Weights of a small mixture-of-experts language model, trained from scratch on English Wikipedia.
Size: 17 layers, width 320, vocabulary 8192, 53.6M parameters.
Training: a variant of Adam for the experts, 507M tokens, 7895 steps.
Below are experts of layer 5 (counted from 0) of a mixture-of-experts language model. Rows are named router (the router's row for the expert), up (a neuron's input weights, with its number) and show model dimensions 128-191. Each number is 128 + 32 x the weight over its row's rms, rounded and kept within 0 to 255.
Before each expert's rows: "comes after" lists some tokens at least twice as common just before its tokens as in all text. This comes from a sample of Wikipedia text that the model never trained on. Tokens count by the router's weight.

# expert 4
comes after: " |", "|", " ", "-", ";", "=="
router [155 152 117 123 127 108 107 134 153  91 117  88 138 140 107 115  93 140 129 116 198 147  78 124 134 168 133 108 130 115 122 116 134 124 135 168 134 149 154  72 104  89 131  78 184 136 119 133 124 145 125 152 123 149 162 139  55 147 108 107 133 117 143 137]
up0 [119 145 106 143 135  68  88 103 144 135 125  73 187 163 165  80 150 140 159 106 141 116 188 156 134 132 118 132 121 143 142  71 114  71 125 123 130 114 154 148 170 113 184 157 112  80 147  94 131 140  83 154 166 110 116 118 135 107 176  85 121 165 113 149]
up1 [ 66  97 122  99  95 202 126 102 139 149 180 103 133 144 127 123 127  57 128  94 137 110 189 129 183 147 147 175 159  98 101 128 123 129  85 163 147 141 139 143 133  92 153 148  62 162 116 163  99 151 137 128 128 134 177 104 181 205 119 154 138 125 137 156]
up2 [ 96 134  98 128 148 121  85  81 124 136 173 134 138 106 134 104 137 134 130 107 133 154 139  51 113 134 105  63 150 174 108 134 198 142 159 168 108 191 114 147 108 142 106 109  90 115 165 120 160  88 134 133 185 119 150 135  84 152  74 138 140 154 130 114]
up3 [118 112 130 108 127 111  85 101 125 151 146 174 137 156 113  81 177 150 122  79 100 151 151 166 170 156 142 118  86 119 104 127 199 106  84 113 107 122 172  97 111 189 106 139 127 116 184 139  99 127 170 109 185  95 142  63  78 184  88 148 104 102 114   0]
up4 [159 159 112 167 152 180 134  84  99 173 184 111 120  67 130 124 151 127  98 123 119 193 131 129 113 112  85  70  82 157 171 169 197 114 107 180 138 150  80  99 116 178  85  91 130 154  98 118 112 160 116 111 163 121 159 180 108  85  88 126 187 167 161 129]
up5 [173 120 140 144 179 125  90  92 167 122 119 116 177  94 135  97 159 110 115  71 111 144 176 138 101 147 126  97 180 125  36 163 104 140 102 138 129 144 153 100 100 129 135 132  82  95  90 147 133 113 136 148 172 118 193 144 151  68 126 112 145 133 135 139]
up6 [149 156  84 157 132 151 113 122 118 109 122 145 192  38 121 102 183  94  88 112 141 122 160 112 150 132 106 139 145 115 106 159 191 140 138 134  75 135  73 118 137 135 123 165 106 123 129 117  81 136 129 126 159 104 182 161 139  37 118 120 181 107 111 144]
up7 [110 109 122 141  91 148 101  95 195  95 143 124 111  83  71  91  79 143  66 105 106 176 150 119 143  96  86 118 178 163 138 113 133 122 138 138  99 149 124  83 113  70 149 112 146 122 101 165 229 131 133 147 130  99 186 120 130 148 118  97 120 153 125 113]
up8 [111 128 168 150 201 175 113  98 138 119 104 143 154 247 180 133 140 160 144  78 138 151 161 121  77  98 137 139 132 135 129 126  87 170 142 160 143 122 163 176 186 112 145 143  86  74 127 116 153 120 147  63 152 163 131 117 225  88 146 156 154 191 157  85]
up9 [  0 126 158 118 174 111 128 135 127 180  66  97 116 155 124 109 105 158 120 104 165 136 119 113 101 165 195 129 141 152 138  82 136 164 108  98 109 112 153 108 181 116 125 113  76 133 121  81  96  93 117 148 131 115 117 155  94 171 169 119 163  94 116 159]
up10 [138 148 162 138 100 111 114 143 145 115 154 104  95 126  83  99 158 140  81 119 111 222  92  80 126 155 159  68 113 128 143  91 168 132 136 148 117 141 111 146 100 136  89 145 135 126 137 242 140 140 164 100 145 176 110 172 114 111  88  99 107 206 157 138]
up11 [114 137 174 111 123 153 129  87 137 152 133 124 114 156 120 105 131  99 183 107 128 237 159 104 103 117 173 130 116 130  95 116  94 120 103 140 135  98 154 159 121 151 204 151 211  84 115 135  86 115 119 129 118 146 165 137 167 120  96 178 137 137 121 160]
up12 [ 86 156 114  94 154 174  76 148 172 122 124 152 143 106 144  85  95 141 102  98 128 164 146 125 135 104 190 138 131 170 133 200 146 142 140 114 164  98 154 146 135 171 128 165 159 103  96  92 244 192 135 147 150 172 124 175 107  70 140  89  52 114 149 138]
up13 [164  86 181 116 116 113 115 146 112 109  61 177 153 142 143  84 103 150 102 117 101  87 146  91 145  71 158 104 191 135 202 138 207  96  70 146 114 119 132 161  88 170  69  53  64 128 140 125  75 125 124  87 137 113 129 110 115 126 140 128  91 120 130  95]
up14 [167 119 160 118 135 140  87 134 143 136 178   0 122 116 117  87 111 146 109  75 111 137 131 149 119 150 153  60  77 137  93 108 173  95 150 179 106 102 146 113 120 127 138 140 154  99 137 141  73 139 120 138 113 162  66 121 150 113 107 162  88 148 175 143]
up15 [112 118 122  36 115 110  94 114  87 174 155 143 142 110 145 128 101  66 117 128 115 194 128 132 153 114 124 101 131  77 127 134 167  79 109 166 112  60 153 131 162 118 175 140 115 156 169 129 104 177 119 125 144 136 106 157 182 135 117 126 123 145 187 163]
up16 [104 139 148 121 147 140 130 166 106 139 110 125 125 126 117 145 136 133 138 127 141 161 107 102 176 128 133 112 130 124 131 102 123 152 156 115  89  92 146 123 162 160 118 129  88  56 113  77 124 127 125 170 133 141 127 149 125  96 138 136 101 107  80 144]
up17 [130 125 187  91 147   0  32  85 152 150 154  91 119 109 116  93 141 141  60  84 108 139 118 144 134 142 184  95 112 178 113 107 141 117 177 122 115  70 172 138 135  60 103 142 157 145 156 119 114 121 126 144 104  91 133 129 165 153 102 138 106 133 116 156]
up18 [136 115 147 107 136  98 102  53 126 137 121 133 127 137 171  95  82 154 171 108 161 142 109  81 154 105 136 121  56 117 129  96 127 123 141 165 142 101 137 122 110 169  96 159 128 153 172 151  61 111 157 163 157 147 125 135 130 195 111 123 130 137 112  91]
up19 [151 193 143 175 222 161  99  53 204 146 158 110 144 118 111 115 136 135 161 108 133 166 171 106 158 104 129 160  98 149 151 110  78 131 160 127 155 132 185 172 107 165  94  87 114 124 108  31 192 169 126  91 147 129 116  71 157 120  97 113 185 123 132 149]
up20 [147 124 178  53 124 138 113 104 141 129 200 121 163 153 103 124 110  88 108 114 101 153 141 253 173 156 137 153 133  87 130 150 136 134 122 144  82 155 171 112  71 131 135 129 103 151  93  86 112 129 148 108 128 115 151 125 116 137  85 131 166 169 146 147]
up21 [144 104 179 168 100  76 149 173 112 179 160 145 135 102  96 138 111 127 117 119  97 190 139  65 134  97 151 104 152 110  90 117 109 159 151 106 157 148 102 126 128 107 117 124 174 155 135 150 109  77 145 108 127 148  87 193 128 167 106 129 154  92 114 151]
up22 [120 149 147 148 154 156 100 162 122 123 173 100 154 221 174 142 138 156  93 134 178  95 167 155 156  84 146 129 114 165 133 150 111  65  86 138 120 138  95 116 150 195 161 163 140 139 171  63  92  98 169 131 126  97 131 136 116 121 134 151 116 118 145 153]
up23 [102  82 255 133  86 128 137 154 104 150  76 112 137 127 126 128  97 187 141 103 165 111 174 157 132 143 120  99 165  71 112  94 104 141 104  92 134  97 141 105  97 131 138 132  66 184 164 140 134 108 147 121 129 140 130 158 126 132 141 125  98 103 129 138]
up24 [117 147 136 123 111 102  89 127 117 143  90 113 122 164 128 109 153  69 145 119 144 160 224 195 158 158 104 128 141 167 131  92 118 177 112 138 116 128 191  64  70  96 115 112 106 138  60 110 147 105 143 123 106 144  98 121 152 159 134 169 148 103 133  44]
up25 [119 137 127 103  59 137  92 126  97 137  99 130  97 115 114  96 178  75 124 131  86 177 194 144 111 145  91 160 109  77  99 132 121 154  87 170 149 116 154  56 129 139 138 152  92 176  83  89 153 179 151 106 138 137 165 128 160 130 113 143 108 159 164 106]
up26 [123 143 133  66 167 123  75 137 136 115  97  98 132  80 205 128 115 130 170  96 103 112  99 102 108 123 135 143 107 183 100 117 115 141 118 136 107 113 155 127 118 107 172 170 136  17 139 131 133  87 105 121 206  58 190  36  96 118 137 113 111 173 160  78]
up27 [ 64 111 114 115 121 197 122 147 111 157 128 110 137 176 133 132 117 134 206  86 109 114 170 148 108 131 102 137  71 103 125  94 128 146 131 148 112 197 127 116 124 130 156 107 100 117 142 132  93 119 183 130 205  90 123 159 132 138  97 154  62 177 161 119]
up28 [141 125 109 157 135 162 122 195 174 187 118 111 101 121  96 109  92 182 127 156 113 132 123 151 137  97  69 140  49 241 147  81 155  16 186  76 113 159 110 107 167 135 114 120 107  98 213  78 147 229 115  97 158 146  83 149 114  99 126 126  58 110  89 106]
up29 [144 133 174 148 143  98 101 147 155  90 102 114 159 138 129 132 197 110  83 108 134  90 171 150 116 132 138 165 143 170 110  86 115 121 205 102  91 126 162 138 129 137 110 142 120  86 184  65 148   0 121 136 150 139 171  77  89 155 120 118 102  55 140 120]
up30 [100  89 122  71  93  75 105  85  93 137 151 112  75 140  78  80 132  57  85 140 118 138 107 137 161 144 149  74 116 102  96 144 210 108 104  89 164 149 112 110  84  86 118 158 165  97 128 210 131 144 161 120 154 147  70 134 112 178 146 138 129  93 117 138]
up31 [114 118 118 101 112 127 112 184 154 136 172 124 156 162 127 111 158 135 133  85  97 169 126 255 160 118 165 131 131  76 103 131 141 139 181 120 140 150 152 100 113 153 147 135 103  96 163 152  94 137 100 115 179  98 162 180 125 153 121 107 185 140  98 136]
up32 [103 118 137 148  45 147  96 111 112 145  74 121 149 136 149  80 147 107 121 139 102 146 127 181 158 119 178 147 190 128 223 145 140 147 169 140  92 129 129 195 227 127 111 177 154 104  91 147 100 111 120 124 186 178 130  94 112 132 129  63 121 174  75 121]
up33 [152 155 119 142 231  97  87 122 165 105 104  87 129 138 108 119 130 120 105 102   0 147 177 100 121 133 138 132 163 157  79  82 138 107 170 132 113 156  90 138 156 194 149 131  96  73 144  72 182 148 119 108 135 125 164 102  95 143 113 140  97 105  92 140]
up34 [131 120 105 110  85 157 114 148  81 143 119 157 124 141 112 109 131 105 145 128 128 161 117  87 133 126 131 109  43 114  96 117 192 135  95 192 117 109 156  56  88 121 111 141 132 168  78 106 131 117 119  76 138 131 140 185 189 105 133 176 131 165 153 200]
up35 [132 135 145  84 125 103  99  51 127 134 152 109 200 105 123 111 169 117 145  76 161 156 152 102 149 142 121  94 163 157  83 138 157 127 134 148  98 148 124 162 117  97 126 138  45 121 191 111 140 119 107 148 132  84 181 122 119 168 122 132 162 100 129 168]
up36 [135 152 114 125 115 121  65 128 186 155 117  99 179 116 161  97 139 158 185 107 156 175 156 108 136 130 180 113 161 102 181 151 122 112  80 142 118 128 135 152 186 129 120 122 130  87 174 145 129 129 151  71 170 135 169 104  73 121 175 140 100  89 142  86]
up37 [129 125 127 126 124 164 128  79 142 112 145 130 119 133 164 100 119 118 110  83 177 255 122  84 124 148 167  65 139 137 124 103 146 127 130 194 142 139 167 125 132 101 127 132 114 107 200 134 113 154 176 174 148  95 171 133 114 119 116 145  70 142 166 129]
up38 [110 114  82 103 103 148 106 147 140 149  64  78 119 141 116 103 112 119 133  71 104 123 123 168 118 255 128 103 125 112  64 103 167 117 129 156 122 116 131  90  75 142 180 119  93 142 140 111 114 149 172 133 140 130 140 164 164 134 160 108  82 103  98 120]
up39 [124 110 193 104 116 112 202 107 113 127 150 133  69 119 186 134 141 104 112  86 127 188 118 109 126 129 109 127 106 113  82 101 170 107  69  95  96 117 155 140 108 138  95 126  91 113 155 131 110  98 167 132 130 119 152 161 118 145 108 142  99 122 148 156]
up40 [144 134 148 153 159 167 108 129 113 145 111 124 151 172  65 118 112 136 139  86 130 181 110 152 147 153 144  77  59 136 119 135 131 147  55 180 154  76 134  34  99 174 163 122 118 120 120  92 140 135 156 175 174  78 147 176 206  95 130 125  83 124 171 168]
up41 [150  95 136 124 175 125 104 145 140 212 127  61 112  62 148  86 131 151 117  62 159 156 167 151 125 109 166 125 129 148 111 134 179  97 154  93  64 145 108 111 179 171 170 129 161 106 171 154 129 121 135  97 153 125 169 149 154 125 108  80 100 139 138 136]
up42 [137   0 177 143 110  98 131 158 154 162 198 112  99 122  92 146 147 129 118 127 102 127 156  58 131 140 173  81 143 148 161 144 118 114 111 138 165 172 185 155 255 148  92 137 109 123 108 105 152 126 162  97  89 130 124  92  92 139 131 133 119 113 105 152]
up43 [  5 157 126 145 182 127  98 135 121 205  54 103 123 117 131 104 132 163 162  83 181 148 179 123  63 137 164 111 169 165 114 112 135 141 132  92 102 136 157 113 168 140 149 141 135 145 138 132 125 101  86 159 127 149 117 120  96 176 137 103 130 110 139 103]
up44 [ 84 130 158 140 188 119  62 126 179 140 162 115 138  72  94 102 119 191 101 132 140  99  85 136 137 113 129  98  69 158 132 158 169 108 146 122 118 128 132  98 140 151 105 148 136  48 135  55 255  95 135  84 145 103 163 166 143  35 100  80 100 146 113 198]
up45 [ 99  99 165 112  96 137 107  50 139 196 110 110 169  92  81 141 134 111 183  50 174 157 172  91 142 128 174 103 169 125  94  43  75 115 131 121 125  91 191 148 133  90 107 102 132 129 133  97 177 140 169 189 110  79 163 145 156 193  79 119 154 135 166 138]
up46 [ 95 115 130 155 117 137 113  64 131 156 117 107 169 142 160  95 137 140 179 122 190 178 108 132 108 140 153 124 126 102 136 145  99 143 183 123 112  99  78 130 161 151 134 121 119 118 134 134 142 137 114  68 176 132 198  64  91  80  89  64 129 138 169 157]
up47 [149 116 161 142 147 186  72 104 152 122 141 188 127 135 132 102 155 122 170  87 136  68  94  95 141  78 142 105  79 139  78 165 114 105 106 160  91  97  82 137 124 137 209 163 159  37 117 121 115 130 143 126 133 153 131 133  56 104 130  89 119  95 162 128]
up48 [ 77 153 115 121 112 154 122 115  97  77 109 123 126 124 147  94 160 106  95 120 135 177 105 159  87 159  64  98 123 163 113 109 177 112 108 160 166  75 119 130 143 136 113 138 127 202 172 117 153 184 157 149 137 191 137 148 143 175  87 197 161 128 154 129]
up49 [153 147 146  72 156  93  74  66 154 138 159 110 123  57  88 102 150 181 162  45 123 160 141 156 114 107 127 109 154 125 134 141 141 116 108 167 137 199 170 163  95 179 151  87 165 130 159 110 131 131 159 143 136 102 223 120 170 124 151 107 112 229 100 134]
up50 [127  86 104 126 116  27 109 130 155 150 147 117 142 120 126  94 110 158  93 142  55 159 119  96 150 140 139 173 136 132 160 131 175 118 120 130  97 105  78  85 152 172 114 127 129  93 124 120 126 121 137 172 139  93 151 158  75 127 111 151 132 134 184 139]
up51 [ 90  92 170  70  32 130 123 131 102 199  93 128  99 165  98 131 149 158 153 121 103 161 107 161 168 140 130 115 133  74  92  97 170  64 144 107 121  96 138 109 131 190 143  84 126 140 188 153 108 141 160 129 113 124  94 143 216  98 167 178  62 109  88 105]
up52 [111  99 162 138 118 138  89  91  69 118 154 147 166 111 118 132 111 115 110  66 121  96 118 112 132 137  62 121 107 190 121 118 171 118 167 149  98  98 117 134 188   0 157 130 136 125 129 132 132 123 159  87 114 151 121  92 121 172 114 146  71  69 156 117]
up53 [145 170  97 199 160 192  97 140 202 130 134  93 104  90 132 113 112 158 145 144 162 158 111 134 128  63 127 122 151 210 166 142 111 167 111 152 142 127  93 147 221 127 109  98 136 136 107 107 104 143 118 131 107 172 148  63  78 124 114  82 167 152 191 118]
up54 [119 156 152 236 118 138 106 132 184 152  69 118 103  93 137  93 166 172 155 124 150 130 152 119 133 121 137 136 158 103 158 137 164 147 117 126 155 149 139 146 164 139 117  80 109 121 110 131 122 124 123  79 110 181 114  47  84  73 133  94 150 133 132 109]
up55 [ 69 255 128 142 126 151  85 140 136 134 176 106 110 160 140  84  97 112 132  79 105 104 129 119 124  93 141 101 109 143 154 108 127 135  76 119 138 133 124 148 125 188  97  93 113 159  79 142 107 143 170 143 106 150 175  99 105 166 120 109  78  99 100 125]
up56 [ 67 106 149 101 116 165  87  68 127 195 150 131  97 109 128 100 138 103  93  91 160 132 128 119 128  87 135 144 100 122 156  62  98 101  65 119 111 116 154 100  99 232 140 180 135 112 186 154 161 138 117  93 147  89 137 161 118  82  80 111 110  97 124  91]
up57 [ 91 132 121  89 137 130 111 153 106 160 150 127 107  99 124 123 137 184 125 102 109 151 152  94 118 142 225  91 122 104 128 103 204  79  56 145  89 140 111  75 163 119  92  19  87 116 125 150 109 109 143 168 136 135 130  65 129  86 150 176 116 102 157 125]
up58 [121 128 129 116 130 123 126 107 204 149  79 148  88  94 126  81 140  69 111  91 109 110 114 147 112 135 100 122 137 124 106 118 127 139 128 162 123 162 192 105 114 154 176 182 124 116 144 120 118 144  83 130 156 112 117 139  94  97 102 162 127  92 109 161]
up59 [ 99  99 131 137 142 116  96 137 115 147  93  94 105 182 157 107 129 157 148 128 141 157 120 131 153  94 115 135 106 118 124 110 172 171 160 116 119  27 142  82  81  79 131 100 108 136 148 140  76  91 124 148 123 133 134 119 182 173 107 119 121 157 154  97]
up60 [160 146 152 166 149 128  91 120 169 155 116  97 150 115 128 114  84 118 210 110 135 178 133  87  99 113 140 100 134 132  71  90  97 141 113 133  96 157 146 139 110 124 185 106 131 103 107  80 146 171 143 102  83 158 134 137  66  87 109  91 161 116 102  54]
up61 [152  99 103  89 102 241  56  87 136 121 110 131  45 130 147 112 124  53 156  92 145 152 125  95 155 112  80 150  78 103 134 149 102  71 131 139 244 105 138 117 155 162 140 157  74  64 150 161 108 132 142 126 121 146 208  86 127 137 127 143 111 132 165 143]
up62 [113 115 199 121 174 134 115 118 200 151 137 107 150 127 172 109 112  88  92  97 133 129  94  83 133 128 141  99 146 147 133 149  79  96 160 131 118 138 127 120 137 166  79 136 144  79 129 119 149 134 135 125 167 113 142  91 145 129  78  93 106 148 157 116]
up63 [147 167 161 117 122 122  73 131 192 151 171 132 132 143 141  85 109 136 134 139 164 138 126 102  44 138 111 101  96  80 118 139 148 168 116 128 156 164 135 102 133  94  73 148 119 114 142 132  68 102 118 105 107 164 115 168 122 125 101 141 160 140 116  97]
up64 [115 108 168 129 163 128 118 113 164 113 137  92 174 112 157  99 147  66 104 108 112 150 103 118 157  94 202 175 130 161 133 106 195 155 164 112 129  99 147 182 141  89  96  87 165 252 113 123 138 152 151 153 120 210 161 151 171 166 139 129 127 126  28  94]
up65 [125  80 162 100 131 135 107 146 153 129 110 154 194 110 131 112 126 103 145 106  82 148  99 141 148 103 123 114 102  94 172 102 131  90 103 128 163  84 195 141 104 179 109 128  86 116 146 148  94 128 158 160 154 127 136 179 188  77 138 110 122 131 151 150]
up66 [135  54 171  56 156 184 110 155 167 169 170 189 121 129 157 134 101 150 102 117 115 146 145 177 185 115 203 157 101  32  92 163 193 110 117 162 156 141 170 160 137 192 142 107 107 127 162 141 127 127 148 101 152 117 131 142 188  93 125 111  85 124 128 163]
up67 [ 90 107  85 147 127 104  85 106 114 118 171 139 143 149 101 110 147 114 175  76 147 116  90  98 136 145 153 130  64 190 140  82 186 124 149 157 136 125 135 155 138 115 142 141 110 114 162 167 113 148 138 119 163 141 119 159 149 132  99 126 115 154 134 112]
up68 [129 149 139  96 143  74 115 106 153 100 141 113 189 114 166 102 141 133 108 108  85 163 149 139 124 146 125 121 255 145 117 120 179 177 134  86 137 180  93 172 123  71 111 112 125 112 148 113 147 146 153  81 148  76 174 114 130 123  91  72 156  75 122 112]
up69 [154 114 135 140 123 108 146 137 118 135 158 177 161 125  75 117 161 215 113 103 138  84  76 115 179 178 143 124 141  88 116 108 133 144 154 114 130 105 100 152 109 146 113 163 112 144 164 142  99  80 146 154  66 165  97 187 167 116 141  95 191 163 173 107]
up70 [ 79 126 102 149 150 148 103 162 141 120 133 106 141 108 119  98 118  97 128  88 148 157  96 111 101 152 143  90 106 181 121 177  90 171 116 132 155 113 163 134 101  83 120 153 131 123 111  19 159 127 131  86 136 125  88 140 119 143 114 161 107 125 125  71]
up71 [121  81 136 104 101 132 116 137 112 156  94 140 117  81 150 134  84 149  90 129 136 159 109 117 132 153 161  46 139  83 175   0 106 153 139 158  81 102 150  89 144 255 120 136 111 102 101 138 124 144 117 105 133 116 100 117 109  86  90 125 145 124  95 155]
up72 [120  90 154 131 146 117 124 138 145  95 106 160 147 168 128  88 131 163  83  75 140 136 144 120 174 112 144 142  94  88  20 114 127 111 112  95 150 119 128  95 158 110 145 110 156 111 110  61 184 108 180 142 139 116 174 166 107  97 146 105 122 118 128 183]
up73 [113 134 118 141 193 135 111  98 120 169 127 131 110 133 166 118 148 138 152  50 178 139 110 123 159 130 145  76 142 117 124 106 191 136 124 109  99  70 142 112 158  92 165 102 133  87 117 110 156 154 139 118 146 107 139 123 120 181 136 123 107 110 125  41]
up74 [105  99 145 107  89  99 108 141 116 157 118 100  94 112 114  72 111 148 105 101  92 142 124  80 169 129 170 121 145  86 131  98 133 125 134 144 118 169 123  57 117 152 105 149 169 123 107 133 151 160 176 118 126 154 120 152  60 139 140 125 130  63  62 107]
up75 [120 119 139 115 115 152 127 131 124  99 158 106 139 128  97 111  73 125 110 118  95 162 128 151 115 100 200 146 116 116  94 149 123 174 186 120 132 140 115 184 123 115 131 208 157 162 150 151 137 129 157 122 105 110 112 158 153 154 151  99 105 134 113 131]
up76 [100  99 112 133 101 196 102 141 165 172 156 118 167  63 172  90 118 129 135 124 112 232 120 175 114  92 154  98  88 128  94 122 156 142 137 127 107  93 166 140 109 123 128 146 138  80 126 143 116 153 133 167  86 111 124 176 159 114 113 140  90 121 127 136]
up77 [112  93 147 129 152 144 124 139 170 148 113 153 103 118 134 136 120 158  42 143 116 107 161 102 135 146 175 103 161 130 124 161 109 165 114 140 148 138  85 144 204  91 124 147 121 129 133 136  77  63 149 161  88 194 158  79  62 138  94  71 131 159  96 153]
up78 [165 127 131  99 111 178 113 140 107 180 104 123 171 144 171 102 145 191 113 122 141 143 136 163 118 129 130 136 152 163 122 157  90 116  74 211 168 146 223  41 102 151  95 182 137 131  99  86 175 162 138 100 115 127 125 176  64  55 126 119  85 110 139 148]
up79 [136 138 109 169 166 158  75 130 175 137 140  93 153  18 132 106 140 162  70 149 158 140 130 187 117  86 166 135 148 138  96 130 120  31 133 128 109  84 147 141 116 164 212 138 145  50  53 177 160 119 169 129 127 116 216  95 112  81 113  98 118 100 150 156]